{"n_layer": 12, "d_model": 768, "n_experts": 16, "experts_per_token": 2, "d_expert": 352, "d_shared_expert": 0, "activation": "clamped_swiglu", "moe_layers": [0, 2, 4, 6, 8, 10], "router_score": "softmax", "normalize_top_k": false, "routed_scale": 2.83, "balance_loss": 0.0056, "balance_bias": false, "init_std_router": 0.0086, "lr_router": 0.000437, "vocab_size": 8192, "norm": "rmsnorm", "norm_eps": 1e-05, "tie_embeddings": false, "optimizer": "muon_variant", "lr": 0.0071, "beta1": 0.95, "batch_tokens": [32768, 65536, 131072, 262144], "seq_len": 384, "train_tokens": 1095000000, "steps": 9742, "dataset": "wikipedia_en"}
Below are experts of layer 2 (counted from 0) of a mixture-of-experts language model. Rows are named router (the router's row for the expert), gate (a neuron's input weights, with its number), up (a neuron's input weights, with its number) and show model dimensions 240-287. Each number is 128 + 24 x the weight over its row's rms, rounded and kept within 0 to 255. Numbers have three digits each.
After each expert's rows: "gets" lists some tokens that make up at least twice as much of what it gets as of all text. This comes from a sample of Wikipedia text that the model never trained on. Tokens count by the router's weight.

# expert 13
router:119110141137098128151111126146138142106106102087184147172152150098158144098138140139148095143095103127134129121131138171193150153119129100121080
gate0:107087157132122149136093152103105071148143123121123107109098096113188153117138151120082158118133139131128106126124134129137082136130114146141091
up0:136165120167155137138168099136070108140153105123095138126098153160093116189121135132080112129128123149110141151103142175089105087103118163109132
gate1:088122086095105158161120146110133142133145161138095093140101162161099116100105080097128144123139130118131176115139164119086137130151111142142147
up1:113146138138181169118139075131139140139108195115132085117150134112115088173165123113117174125134118110129156177102159136094155113134121141113133
gate2:148098142101108153119113128138087127142110104142112103180146182152110125148171109124113136166157157102173112089127199129163132154109110099179081
up2:155149121155136110139129135142128134114136069112121091080128126117102113097139122161106134137136119101122128131162148099157131142148162114132102
gate3:158119155096107079077136139126096111129075127162130140132135106151134183129124116110168130139152138128150118119155138094131144077154120165108106
up3:129133139120128160109097139160084123131132154161110063108142119111117126126113114139133118139137109146093151123080098125107088144123120108128119
gate4:145135117126126175138154161129135132126129142122101101117108113153166126127113119159151109122120098123125119147154131118149140070124110134144127
up4:137107170115131146145113058125127156134124131126095078142104105115139108136172061147176126165126103112118122156119127097122123122132144141140128
gate5:108124131120136146122123113122144107170104099113144109157159122137128097106187150165189135120115127150134089116146127117117104132119138119120115
up5:103081118146133123149108142153085132119114078109120148144128129130113130153122139119108138124108088153127119136116136091123133120135094128163176
gate6:149129153135088169161115119104107142143131122130092179153150106136130120128140157183135111126143168102137090146099121132109143122104105138106156
up6:155153152119069138115126147112132166117131092125133132115137115124156115149112116126139131083123123135140135093114116136121130171119123132098116
gate7:117140128167116104104130108131101147132174147154139195145075140137116142123147142175162116135117090115108131163109101092134131117154154139103146
up7:144191138144145129111140124153120139127107148124126146115143102142164104134141170119134100094128141127119109101105102095104138115152130116137106
gate8:157118112110128161109127146126131109115094083085112135110156106117093144184130127110094101136163140158100178178122157119122124167105100119101118
up8:123116093110137163106152177137147166180100103128125150165144151143089096143146141147121131179155161151125144130152090160093158122132145134143170
gate9:128094116118094103136139152175120103121157130111153124196082085123158142110150136120112112145115145148151132144128117121122114100141096121179136
up9:169132142106169095142184063114112100140108096118114163176141163136116139088158098140123150108088110124102155137142145121115141128127140114147121
gate10:148088156124114143186152145188123132095157193117135164093118101117091107123131111101120148146107100090155110123118118120110153164138089120135099
up10:143143198102114127112149125102120117152119098176127140138068108154148075138135155156164135096121145164137111112102149145124145163096040106139134
gate11:078071128138120128092131145059086145127125137121112143131144174134154151134126123136149138131143152190106098122145137146160105187119096160100124
up11:132114125156192151102099131101165135111102094094136158094128109135135099136135106090128113148140105151111114107134068134120065120089125124158121
gate12:159130090163129156136103119129110110179157143136163132106104127143108131143110155161152143114118146117117113092080141139139113138093143133156129
up12:145142162142138135136130112137178133152153134139075091122126140100094109144168129116142164121114132104124159153186136148097072127092138119137115
gate13:081147106114153177101141124116105130144125157145146145101187122133178116108146193157151144138134155130098130154121137184125091130128117164131106
up13:069133110126103119114139097143187120118136133125152136110160127138142133142116142149158185122107135144117136151106111142116181112155121138104071
gate14:131139083081144113120128115146122132139183117150149139099167117084191107107119127168158164134125138150128098128129167095119110086117146149116131
up14:139121171173118117126128159149127104156151098163146139160079100162143119142115133138138135122129130131137135089127094165163084100129152097123131
gate15:118128085124101163103077155142164151097066078159177129075134096092147124147157128131167142124102084146143105132140107140139122131142158110126146
up15:094106133136137122115141109160156163152112096164099109153126085150114082174110132145116149137091152088100093097112107125114101133164145152114135
gate16:154124156152105144128125173090132089111153116139110102135150116122139096107114069103171120129106080110100118139058111125138135090110128106093103
up16:131101101128104129133157139140144161156105111136104164153128116146091082143136154129096143108106151122135090122112066129128127112126190147123149
gate17:121164080110109145125106062133129122107143110115139144111138114105152132149136148151122115139142170136117115127162166109141123110127090173068122
up17:113113121099116121110107136172117132122161119115153101133114148118142151144116125108128105109127177166115159114143142129116135136075115126109122
gate18:166156104195139122129144101108079166138162043128126122140119141143132126128099147144109141183133147141132068153127154131158108138133112131116086
up18:125106089143131196137150163150134121113140120153117203142109118123125145108108104120112145136165109121101134113158133128096144127115159111160160
gate19:133127108124093114123112127145151121109136123098150129108132117116149145115145128177071152133066134118139137145134104157103138141142140129139126
up19:129104135136155143135161152105115116103145110116117092135119102148153126102147128108086144106165117117182104153089137111153087137139115117140125
gets: " to", " and", ")", "-", " \"", " ("

# expert 9
router:120123125124098095108096129137131133053123086101167149168170173108102158102131155128147122133091118139121124145147150171157144168127130100130101
gate0:151073104086119137139124093123129087129162130099150139150137151138177120097148105153145134089132128118148092114095110109159153167138149105155155
up0:109087136109131137152106085127124153107084118131143133170100112120142132112053163142103190132108176101165092109150096121107157132102122119133124
gate1:158105103152155118130113122123102133092144178133123141125123148115114135065181109117098179128103136124144151130124155101164159139130124125154119
up1:145104133159137141121123146095108139135140131132135106163114127135098186106136120156148120170117114138128140179112145101118153094152129119166152
gate2:112102159104138135146144182128137175133132130192145146157073116171184107101092116111142091131130148138119132133155154103087125162073105135103170
up2:126136175111123128122130067151104105121144177124086146111156144106139113135151192103152103127115145137142175144117139160126135098135159153090100
gate3:113158133150175164156106149140098132135131114125151128112137121157102144191131162117139141151106124125168137148113137104091130070100096105116103
up3:119135097125153139098105122108143173082089116098130128114204140175106102094155122155131154119148085138167145132101128127112177102121091119148098
gate4:141128102161153093135164136133114167088109182129140143190144116140128121121097133114088181144115076112108122141154139123091125124143106104118131
up4:149128151139133093091089139138165103144113092119095131150153107139100171095140150114144141118121091117125095103132139150159122135151117121131149
gate5:131136124131144140110150137165178170150076094140143129103122134120115125111134107088143114130153103126097114114110137167134126115114150100134147
up5:114121161108085134119171085139134134147092141152111127152070157143114178115142112091114125101173098136125091139125155158072131140104136135120129
gate6:128157138201119135118095145115118126099144106171131146128078154140150129084123145131116086109081112097121156109185088137132155084190134151112134
up6:134128125166124164121142161115127116118112146158152083146129133112090112125119133090165125146094138165108132115110166107124133100153133158114134
gate7:156129137138149164126155116104129118150141159137136118088145157132132126120152104154099134111156135148137138167129100093134122157097122163135161
up7:097164111105146135117130128168133165120117123116068152143131113163150135154111158110102090123108104116179151143122110151135146128161123099165154
gate8:101120108175129131123131135115164102118150155145143149124133122118118106130075129171107128091126175136145130160121156147096127148118072121131092
up8:139087108155161117128105139092124122135137147133117125097131088121139094090117157113119146116134136157183153103101114146092132114133150165108142
gate9:165143137129092155079118113118159135093101127082159087139148142163107156149133113099134154174141119125116133130141156089102130111135094113157132
up9:170140146155119124101130100119093139105131131128088110152098147145097136155163102146138147099131094101144152128129111129122079135105087117137174
gate10:108072130117156102150125134125107113190091148124129139090140094131140136111105108171149147146118104096134155095100131131104120067076119115148112
up10:136129121150157144143127138127141128137088148163116134112115169123146134158152114140118155126128125122140145092174125120141133145114125143137144
gate11:117120137166155136158080140110139101125119169170158132162128121119122117128097139122134126111126121095114119149138109168143124151123133142138109
up11:154097112163084145109116156138153136125125127150122123152126154112135093147176162142125114115100128112151134102146126094143149128107118123078097
gate12:104104086158157117101137127135094056106142116118108112145149095133119137123151158120188121136146143112125146149150116111154163119159128089083123
up12:092152120112158166126124104136126144124129126095106091124115116169132137114149092138210153151097182136148135152093104113118117111094188111116146
gate13:106130091122112142103092105150095083153101121161122099156157130112128147145102132134119151076113186084127105074092166139121149111133112094143142
up13:123148129109119133132128119087145146140118157171137133153126117142137146116130146126124157170132117111104148117111143140119150155081144129153107
gate14:115084130146149151076128157111130166157126145135106133135153148087112188143145173178128122089114111143148137128168097113130133082117063127133156
up14:145136138116137137106094153094133116115132128153089112148067124144121095161135137142120145146085116133111130075179117083080080137148153119145127
gate15:161138111130122133105138099131098128165130129101082116131125132146112128119083066129136123097147117129165140179149091092107154118098153136131137
up15:105119130150144132136064109092123110121136119115192166108160146134114085117134134133146134148131126169128152142156137165164117116103165127113129
gate16:156125085104132143116117114110131129180148135140116113145089096136135182127104135106103108122120060125148184135105119118129115116135113119125120
up16:136121126131105145109124158147087106149068133106132125153128146137165139141150180076119144165139116131160104122129120113154153139098103145149143
gate17:118131131115123113108128135115151138113082122137094151128134125150131104138122132124137134064094129119104127142129109117166146077147112128089143
up17:157148148154148139113109098105139123104123117105102126163140133149146136101128091116119159094129109170126145088121132060135106182136082153124144
gate18:131186121122101124138116161154143147171138102145108136097132152139117115142136110150102141133114174164128134104159152111086157111160129142126172
up18:171130122080164161156156127114101136122184111140115158120168130160126135121116135133116101128130144127098147147099148117169125117121124136128121
gate19:085115129152178127146081132100090120098127125103147140152116123146152124135169092118110135162135095147135135133145142137156115190124130118088093
up19:151145132086113119155144145105132116099130154130140151135175083142149111175167098096116104110082132153106136108091104120120126103119126144125132
gets: " ", "0", " for", " on", "9", " M"

# expert 14
router:125120139118106096164096124150116134134098091092189143167142166099103135090125144147160067149104108134123120151137147164165155179124133113122077
gate0:142133165140122115100112146143134119150106157131128104120101115147128152139136110139150102175152103135133126149133152078133113158140162139149151
up0:134133100086132117117120128172172143113118107160139110136141135123112143137147175168158126111101129153121094163121142132109118105164205121125108
gate1:129175145120135115119136135117116095134138107149109125100180146122117136127068133102149143123106174135112137139128144089096096077107123116146127
up1:064124103161133126120143139138106133113066130047090133121087146154109101150152113130140116149100118153127137136100130130107158093165155131141114
gate2:086103144125127179127091067108134117094174133175176126187169099142138124162139136137140114105122128138136058128119127121114158151134138139107138
up2:120125118110161134167144112100113140094095142153121116106124169132113143151098135154107099118109112125094112114156129148131112088126124130106138
gate3:141123131132087072140090148142175131129136139136105128128165144108150076094083102178081122151135108150097196135116133139110133123152087146139126
up3:118128129077148173139107120127125173143137119066118136139128152168090155112138165127109149135127097143138118191138131115119136126121130123107137
gate4:152112107130111127129163082066177133108104152114141143166095149146106161155120134135102120122109125156178133140145084133142102117099154143120115
up4:179152142133094173140126171097097105093167114078127098118149153148111138111128081115115134111099115135178146090126132128134119168120123142172152
gate5:140160115146089151177122118165113089150168155128133141110167152124148103121112154142180150189115152117127091151079123097106139123150139131145167
up5:134127158096117110157112131154100079143134123172101119132123119116122115144114144109162141132130177118181130157121086113141113136134085151150142
gate6:167122136106157133141124145091135111083108132138137108130102101102106143174114120146122114106165129133091168162152089127103078111103111123088143
up6:140132101151143123155076128150122143137149122195169148138157105140171179132094124158125140131111146147126161127126098120128150098119108126148129
gate7:138128113129079125120147092119143132172152141145117081081124113135111128087137133147157145123104081132163118120124106120159144134118091128073118
up7:120131173144103145136149112096130083170131133135172150099176096127151108142136120116134124127118109136087129110102115136143077087102135150143142
gate8:139136160174150128133085094089099143134121116148090148116158103117100129091124138094136137146118089131107082146174105138093125114175112078155113
up8:091138151131123154138137114171133092142093164094128129121156149154139116149093152137104144143137142164108097132114122119096134089108130102163151
gate9:132174105119120071154141145150123137144121119106166099129126119126130122114151131146116153122124075130085158144112131144121111141194121134096112
up9:155116159119114109141110108147142145116158157129139097148129117090146174136111156113142108111097153082170158174108104125124145087112140120127137
gate10:125106147173103134117114114127170183126152145143120119158142134165109157117123117108140103078077110190133108170103146084107128095119167136116129
up10:126187101101175090123170098118110109139098116185152118092131103126143077123161110120133103133107123134156135140145122151106145130167165136108147
gate11:124146118162144123127177160128184181118130095147165157126090131111130114137146137110107158145091145112076176123154112124123113113149148115125110
up11:111134094116102119128125111162174133143183159080100151106153105162102139147077148112108137154089141076174139135113140123103079088169128158157130
gate12:132086099133114165168165143105160119120128145134126145187119153123079130126104131143130111140135101096145123114112130126112135156153127108105115
up12:100109073145136132119124171089094084140145132094120151125106151127136115172142096170127145139132106109148117152161106100118152121136149148104174
gate13:158155145186142117082120157139152132142107103129114126118162102115096149142127127127117128154118149103133101154118093143122099103125146147095097
up13:096162127153137101158170129113101125123091153130158116126105102095098150120097148161136139135135162149133136105120111147135114111093141148090093
gate14:149096113147077075111122104129123121148125155077097118088086109125112151162125113077129162111119126133184113124118140112161122149103135124112116
up14:140154126140131135111095122116150089139126160106111095148167094161135098104126124132075097127144111095150116122138126103128164080124153130115124
gate15:126095098151164124137142086154131158133138164111114111079132144121114156075095162111138152140102104078113136119174082098158126098170128086160101
up15:122121135118075138155121091112118156103110120114134103078076132139084129132097146143144112120117129104156166126127086155120133086133141117128129
gate16:116109103138162144105131179088180076112158147129133116110154157135089107125162105129111141142128127160132141113142114138154139187129123130135124
up16:159128154128143138144116145142135116117146126139151157138132106142165097107174103156137164105162076127139117146107107122098125112113115141150071
gate17:189097146146119161148084160089073113119093089105132126115121173123133130104102144191151172150072133120133125162071071071121074122139115095116074
up17:101128098148099112151169099156154143119121138153138133101118101110113116142108116107132137172126131151081088154169131111096106145093111142118112
gate18:144134074089145112105113142108143117122154150124130095102122103129130171178139134110134118116156065112130125151133161144174111118121168144168087
up18:156100111140113138108138167124120154123104121104106176091097154123083134118162115136126123101126123156090115155166121123141106099107154152104170
gate19:152153127108109136087066134131086154126137091148141134150128113145149137150081125101120155134124099120151119157136160134104125090127145154117093
up19:139078168130146113129123071137133099112138111143139129108137122113130118144110092144088103140123081145120118179128110095159117139202124152121167
gets: "|", ".\n\n", " P", " L", " D", " H"

# expert 2
router:134122143129100133135103115141140144148093086105177145155151137085087149098125142116147110144103099132124084116120155183137156183115144102118078
gate0:121127115148145141149089099103135123121109074143143156111103099146142110110125146129139154116152115131134097139101122138101137118161152131151127
up0:161132140086118145134151091097135137145105134094111134179120090145148125179124126113138156101183107117129118108131144166137120122156135078132121
gate1:119094108136126122134131101118113136143146156121103109121062126140130146128126150124133175122084108152142186093160158143105111125162190122127083
up1:128136165118112096138083112138122122163118136194106149150108106093131087127141123139125138102086139132175099135095161138092122059128134144155138
gate2:118154129092129169107097093098139152122148125097139122106157113146130183183051101152142172132125161076156145097120163153100121131112112136159128
up2:164156134170066162142133117101118113129141168092089159098090071135124183108111143125160130130111124148146142106127164129124152084106178121104135
gate3:162111182114095093169139146145125101133132141160165135172122146097162092137105136101134096099129141134133115145170099115124110135171167121084147
up3:105145157073098143146113143143184110117099146160165129121118146151131132108165115130131138139128128114101096117127150146111140150142152128142106
gate4:094135129144130171138150141136146139135125123131146146161150116148106118146067170113085153148135146199117114072148166167133166138133090143147127
up4:090134105124140133137156193131151134138115099089131107117155130126137176112082127119115097096163105148109114135122119116140108101161127148105107
gate5:147128161138151121134123135130089166135145141151126142128130115114159103088143131121149124128079105128097112124121121113083121130097128125156096
up5:125126111102103124144110122134125104133057145132137142133110108129143115123123094142143148061114132122111089121081089157148152128131145110101097
gate6:125094114121141134141115071125161104144161106106144144138134099083146094130127162172156126125188181144133115100125162134159070147122117101108134
up6:131157152115120127120099110158034147095129118112127152138078145125110126102098148101091113081130126150102154131119164117106090178170160128106160
gate7:121174151139099115150128149087153151121153173094143129110095106098132112154105110136112112174129169118153152159109109113124140167083112153118133
up7:062141138069139115112090139150105124117094111137114141151111142130118118135141141133132138170098149157128140114140175092122174115083154105145140
gate8:093138102143185142109153170095127091122140156125111101086130177107137096086155143096125094117093123093187176119136113148137145122112082099168107
up8:129123129125121128108111151120135103101160141138138133078153147168110158104099151084094121106169119145149133160143099113120153142175126106154077
gate9:140112149116176126142172116102153096112093144126151109114115129129134124090170124088135096132121163162152103118138179148078147094118147122142148
up9:088141149142146186097151127152134094138096134119108137165149141123148144126152146134145144103143160094116144115147098104122132111126132137177081
gate10:154162152177131113163089132146121145141151130091148118123129108161145139108097114156104167073093097122155090110161121153110161117117139133124114
up10:133130122132154114105092094131113124133134175118092091069141141138117115107159141144172088150117088097118146127121056117126162096157143127121185
gate11:107105119143153098157159107151154133108116100123118129103119140101107144115111169146126113137169132110084128129135158119141113126119124125163146
up11:140123123130114134129132088095087147142159152081107121168128141097152106193209125158114127118148146123094098143180144142119099112107071160133122
gate12:157165166163079177183131135139168148138123106142167142116119118107118115154111162146095119140113152125168126134143086105172106106053171085076150
up12:123137097120143146110154096165129132170141083086076125148148131137153128125116133151133126092134145110159108158151137118133124083139104157136146
gate13:118118141145142137152088156087128108143084127159122102130175162124117155143140150097105154117152112109133091103129151156127143148177097136138094
up13:132102107124155086115147152124117132124164109154124133134146125121112098141106122131108148126108077126171132145168170140138129083125134146146143
gate14:145118154154121102069122128171154139123124166144114103126087169108094142123130103149134132128170105093084123096096143137136106129146127129159120
up14:145102140151119199080144132104150130127091119125141081141118153135104113119114104131094134162112118129122138148160122106126108143117098138128152
gate15:107127155105141152119114156128102171097106177148171127129139138116118134115114113145134119172121146148138149122122107097104081105084112112124125
up15:143101176122123104129089097163059173119092116125152127102107145132145113137075122107131154120092165149139100109152153122133133192117128131116180
gate16:105116139104098142127142149159097120198165125101106114165152126171156105129114127121128083086142099104104157146136160108137172128115089138104121
up16:075113125146172136100139107138088101142138153115105092132161157128119121135123152166146113093115176077113131105109107143139115130121116112052133
gate17:137129133167096141152133152145125122130119139152114142144153144100121106092135130102145137160114111143115113159141109106124155117117155120159138
up17:122121079120105154146120112128164110119148114112147145166119176129101129120123119130103167191118144144081084084090138073143138140177108114130120
gate18:138143178132130153198091120122124130121128125105086140108108104166100077164137099134156207122160126127136121126124121124114140169153150109140117
up18:139122136082075173104126142132110137098088126122109143154116135176086133128122150145130118161105134127141146162124132112100152151149145112106108
gate19:162133123161124137114163142126139142113121144090117148152103102113138164158106131104159170111157166133142136142136170150154125130161131083149121
up19:114097125136102127111123116093143119147110115118153165084123107133156128149125150138157109111109138114136116147120177102157133158150167118144101
gets: " |", ".", "5", " K", "-", "s"

# expert 7
router:117125140109110144108107104134119128153131103101203154167174161112119147119142131136145086126104115130109114102147145169116143157115135093127082
gate0:130126099104148099101142128113132108098143117105169125085105155158120082163140131124102136150152106105157128186104134141132057128151178111114140
up0:168136135093143145173106111136135148112091161143125148121115151111129129158081157093157154162111104123132166108165105111102106144108153114101095
gate1:112155161148125118137126185117129109137110126090097129102140150163132109134113117108147150158111119129093155108122132157180131099089164147114098
up1:134087136144121101108109117096109113102163181134125134108106120111142138140139137103120124135115129100122092134116160131136114160136137139099120
gate2:117149175076125100153095152128152161120099178130120130139088136113202101117152133137117099135081137177188151146108135133118117128137140133147142
up2:143138139191108135199138184116113169124119113108096130148072167118119137093133102146145133152115111165082143151100095133129100169138120147113125
gate3:069141132147126101100111135112134146099112153096074127126157134103183113123114121177136130104132106129128120144135146150111132095119156129145141
up3:128160136143130148130133136121148127084134166177114095175120116082125090135132141162093106168151141103103118174147146126100136136120112113147108
gate4:127094091132122145158094157115151122114120108088075083102159136150119173149155128120187080140135078110124128156170131119122129094132130116118080
up4:157127151115148115174124125114132124089144102117123121148133108138143117135127113087143129151154115148112113118109177133113110140140091129147117
gate5:107132135153135139112146171151069121115150132116147127153113119115084152120125126145133134105178082133137169104158156131113118156143119113121099
up5:106135149107056084152134128143103098124104130116127110134143134114149171112132135146094172174117121127100143096121108132102111120173146107102137
gate6:169128116117114142150155186091111120119159150132150164136153117150145148107144144128122143133159109138131135114145099127091143144126136158105120
up6:139103116134058163114137119126112092081144113166095097099125121142121119159101129108127131111125125156105148139126147135142137140148152081163146
gate7:115135094129128173167090097132143094099104073136123125133113122119102128123144136087122109125149105114101159131131093142127121119110136134107123
up7:151119143134154168129147128118137085147144105154158095100165131095179149121113163104072159125122133118096117133122098146150124140107159152149113
gate8:177132107108145120102142127089097152091146138160099135146116102094151157120081135160127090151194161135120131115190076131164129115140143135149120
up8:137143130126181141114103125131139129128152109174116115157132125116154141121086106159112121113151197127103130134118169118110087134154155173120179
gate9:120138143129117084147135108092118126183166116128155114124111128102102144152144151174128126139118151146122105131116083100180138125166155120142136
up9:118110134136120106130108088129117141128102085166148131142135141146084158172132119147116098173098059094094118090131138144109165128145163147167136
gate10:122105132177110130170067146102157097153122080149146145086130149119096134112130120150117118147133089128139132087144165085125157156120152128170113
up10:136117109182094149126130117134119123120129148151120158110115132158104153142096128048160107167119107160120080136103125129132146143134098106143106
gate11:096165151135158111119175150168102097147172108145146157147124119187118141171091119124121123139102138128152123148090107086137109121136149132105153
up11:147159162127152167139141073150210161106141119132140158105125132157108084155128157135106121167135142140168137125117120084104132111125104126133111
gate12:164131143128155100124134136105137079138152140129108142135107128126120125120115147116065134147132083114104116097118093147153134097129099133180119
up12:123136103182112099106137136108094178151128161146091115130137137176086147109104081127121140156098128115108090125143145139135147129105162108100118
gate13:146177103143113113124144135113129152132167136161147139126151093105138163147166123117134140146155160150165109135100137083132120097157123150109118
up13:145119152134151147166133067132106130113123160171176159110119136105128148151132107122135072165128162128121127164126145093130112142175101126112145
gate14:150110121131137110130081173122100117157103128143118116137110095162123131145116140134139115160106139102103165114159124102121106143105143123126142
up14:156078171106079130176077156139115113141154163141109119096105132123137126178099103119185115112130146116111138098139140133092134131156120119130164
gate15:140149118139125129160147142107112103134126143096145120106130160095074126130109121155107119114132099140098132104128109115174138094163113125155079
up15:099135151159131145145114101166162181179104108158121108128160152106150110131127174114165150136127132134177102109161161165140124126160105145151136
gate16:099142099139136085138088175120131111138125101092157116147139155130140156139119119128127130114154157129126101114150162124156107123060173137146087
up16:090144141181141116116131170120153115157108150119113136131142137139159154157124132123142108128106146125113129138130143119139139130157132122156132
gate17:156096135145114146066154146115123153114093137110157128113124142103109122166175124126141131105152133116109114110103137109123150148158144149126135
up17:138118081125165127125149108126130135149098126119110157127132137110095089160125165111120118103152123111080122110097132136116134147094161145046120
gate18:143116121140119163105117083150142128176081116115121124106145158130130137133148119117150079089124168139132127128136103106130118123147157149144163
up18:126114130144139118098164139141089097140149138132117142148128161122104140188124100132123139179151115127148086127128160136136126095127144104133124
gate19:098134087138159100141145123134149173134125097172129136120118140124134121117143106063109095133079126163125111109173118077110121147090127131139131
up19:150100097150097122121147142133119137138161124157152115173092138119157109118080127086123134110137117129118120146152111115185163098149116156118153
gets: "0", " of", " |", "5", "4", " as"

# expert 12
router:130121150146101096188099128134139140094137097102174168187160164121124151102127132118134080150087120139116121144126158168149141163119122106127092
gate0:122128138102156143107140155098172181146166157162140126090104136119094131119096125144096093066106132097121088142149130144135139099100151135122134
up0:111140112109110178137153089118165146134184159104094073124128155140106117106160125155118165095106128119124137094156168182166107155120122161133124
gate1:138124118148107148074168142119135123141111132117166114085089140088098111148116120152121140142099095099145151134124139143102115120144116101147160
up1:136153104100127144120133107088132090095126148073105109160135148128164129139150116139108135112147161133112187103152092112139134117145121161147106
gate2:114114149064135148103140156096119093137138159131108122102129120124117142120078108098121132097121101142156142142133149148106137122110103170148141
up2:130114132139140111138142140142109107122123133123085100165162088125134151166138150137105120170169120111152151129137150147107144136126100134127105
gate3:146145132158133166161145144100173135128130109158152112132130118117141095148184129161181143108122089149122093109165124149120142142109137122167146
up3:150112145117134143159114179129105120149144159124086143146133147146170133145128116132084138146157115127143150097122131154090132129105181122090116
gate4:125117153173133146122135158098100135104085138121144103091128091079132150132137109133143097106163132194091120098112118130113138096125076152130099
up4:160128131113103131129092122113101138134136126126157131122124144129135075130076150188098159137126169130156106124141131133115139086145156148152102
gate5:156153134131115169109133124167121172123127162101141112108117090120129158109143157174137145141108114125117112186115158120165114127159132158141143
up5:120138151134125187094138138163135170145159132164127130105137177166108164110192110133178116147140146115130110120141117131132097102165151113142172
gate6:144143114144144124092090195155118123095114127161106090137094122134107122117105132149156149133150144120141142122176111142146114100133131154158111
up6:144106132117103137106110122149109182142157137151095086139116099120142110121126131083106133103128104113098129101135089163164132103148137159122108
gate7:129111172108168126139102154098166093127157123139079093136152118095152134133149138120114140113120142107106129128135114099144124103125133144125146
up7:091150157142127117126139168136105100153128142162145151154133125098138157153167120047178117121082101095145101123109100158115131113080149119167117
gate8:162093123146113135171139121108127110129142134124133142100111146110157134074136128143134129110152116126062171095148149081126147125104142129116157
up8:138061141107121097106167169159148080121108168182098124097071159153128149141168132128115126145151082124145115161143152145136148106157117130127123
gate9:105127120122117139154150112127149182096140127117128094128137093163102133139125102181133122149151139116123113094113083160074125141098144105168105
up9:077123148137120100124158140190101142121120111096113159120111113097129125147116135136127109144180121153138114149133163154151149136119144131114122
gate10:155111096143162101124125143138161172090115113085133138156107103137138139113127091128090099171117157145117113089136100111146154162128102106128140
up10:138100132123120081102102140104110128147128142131140110139141126125164097152144099130122133097145085099149154127133131146140093173138105156146116
gate11:142108115144177086115116138132113115154156111112088138105135119137097094125109146096152118122150111130084128130096091137097156123107088133127141
up11:154102114143164118077092101100131111130113102121116110110134125153150108145136159139120118118152146126099171150117132127159146095156102151124133
gate12:162136163170068173161135115105144123150136156129121116108096125160137165130154122100174165143131116124144088181125101127112141130177112122124155
up12:127087147132162122124131112140106133108144146108078096197144126122121135121109092137118118134156137140088123138141128137111130099121137141130119
gate13:143103124177135122132128141129155122064131096143130157070107118144138132104154157124105158136158109130127161137121148139130122114135111146134119
up13:165159115094144133139136114095157167101107091132145120182121138135109129179132147146107081120101117146128180119130147102155136134125106147110134
gate14:095093127113135139100121140116155092171140139151096128096087135160120117086115087142160105140084150147124150128132107094125104098125149145102114
up14:094088129146112136132114159104126157143188154114131096147157127116128145128128111192092112117107141122147150110106131127147058121119093150112113
gate15:151115150148112152131115190140172122140156141148164136137129125101090132129100136108123166123108159141142153064140126128110136128141130168145112
up15:156149129112132114128163139131156129155146135129087077132122157109094098102129139153131136108139071155142120151119088135134153138151089135095130
gate16:110118116102154097159112099103131146130135143091151110102095135130181128093145078125141146150119162149095122171123160092128131131148154104110144
up16:167155112100147093134102118126101152144166117070110140127137130145144140134122127132126128109160123087092122130132109113131106100123155132127122
gate17:143140159127141122120103127139120111112144151125132122109173133146129122097101107156112158151095083066092108080082174153169133137118138114138165
up17:145129155144109147120133106099164109137142135132115130104107163125139123103127121138152157114126143122095131104137123083113177154169133135106102
gate18:110151089093119120127160099101158108110090134134101135147177112104166158137134098159098131135106113138140105081122116151117171172151149092092099
up18:144154128150119145086111076086164129092142090189106153103116144110116153145160134170131138128130122155125138131085111134127123127171152161088109
gate19:092103102142141159098105135126192112144096085119139172110128112118132159100173098133114097142161144095103164139138124124134118140059126135120141
up19:140153149132124117194099124153090091093126157171150117133141105098143158095092134117105087141126159144093076160112087117122153131127150147139135
gets: "1", " ", "2", " a", "6", "."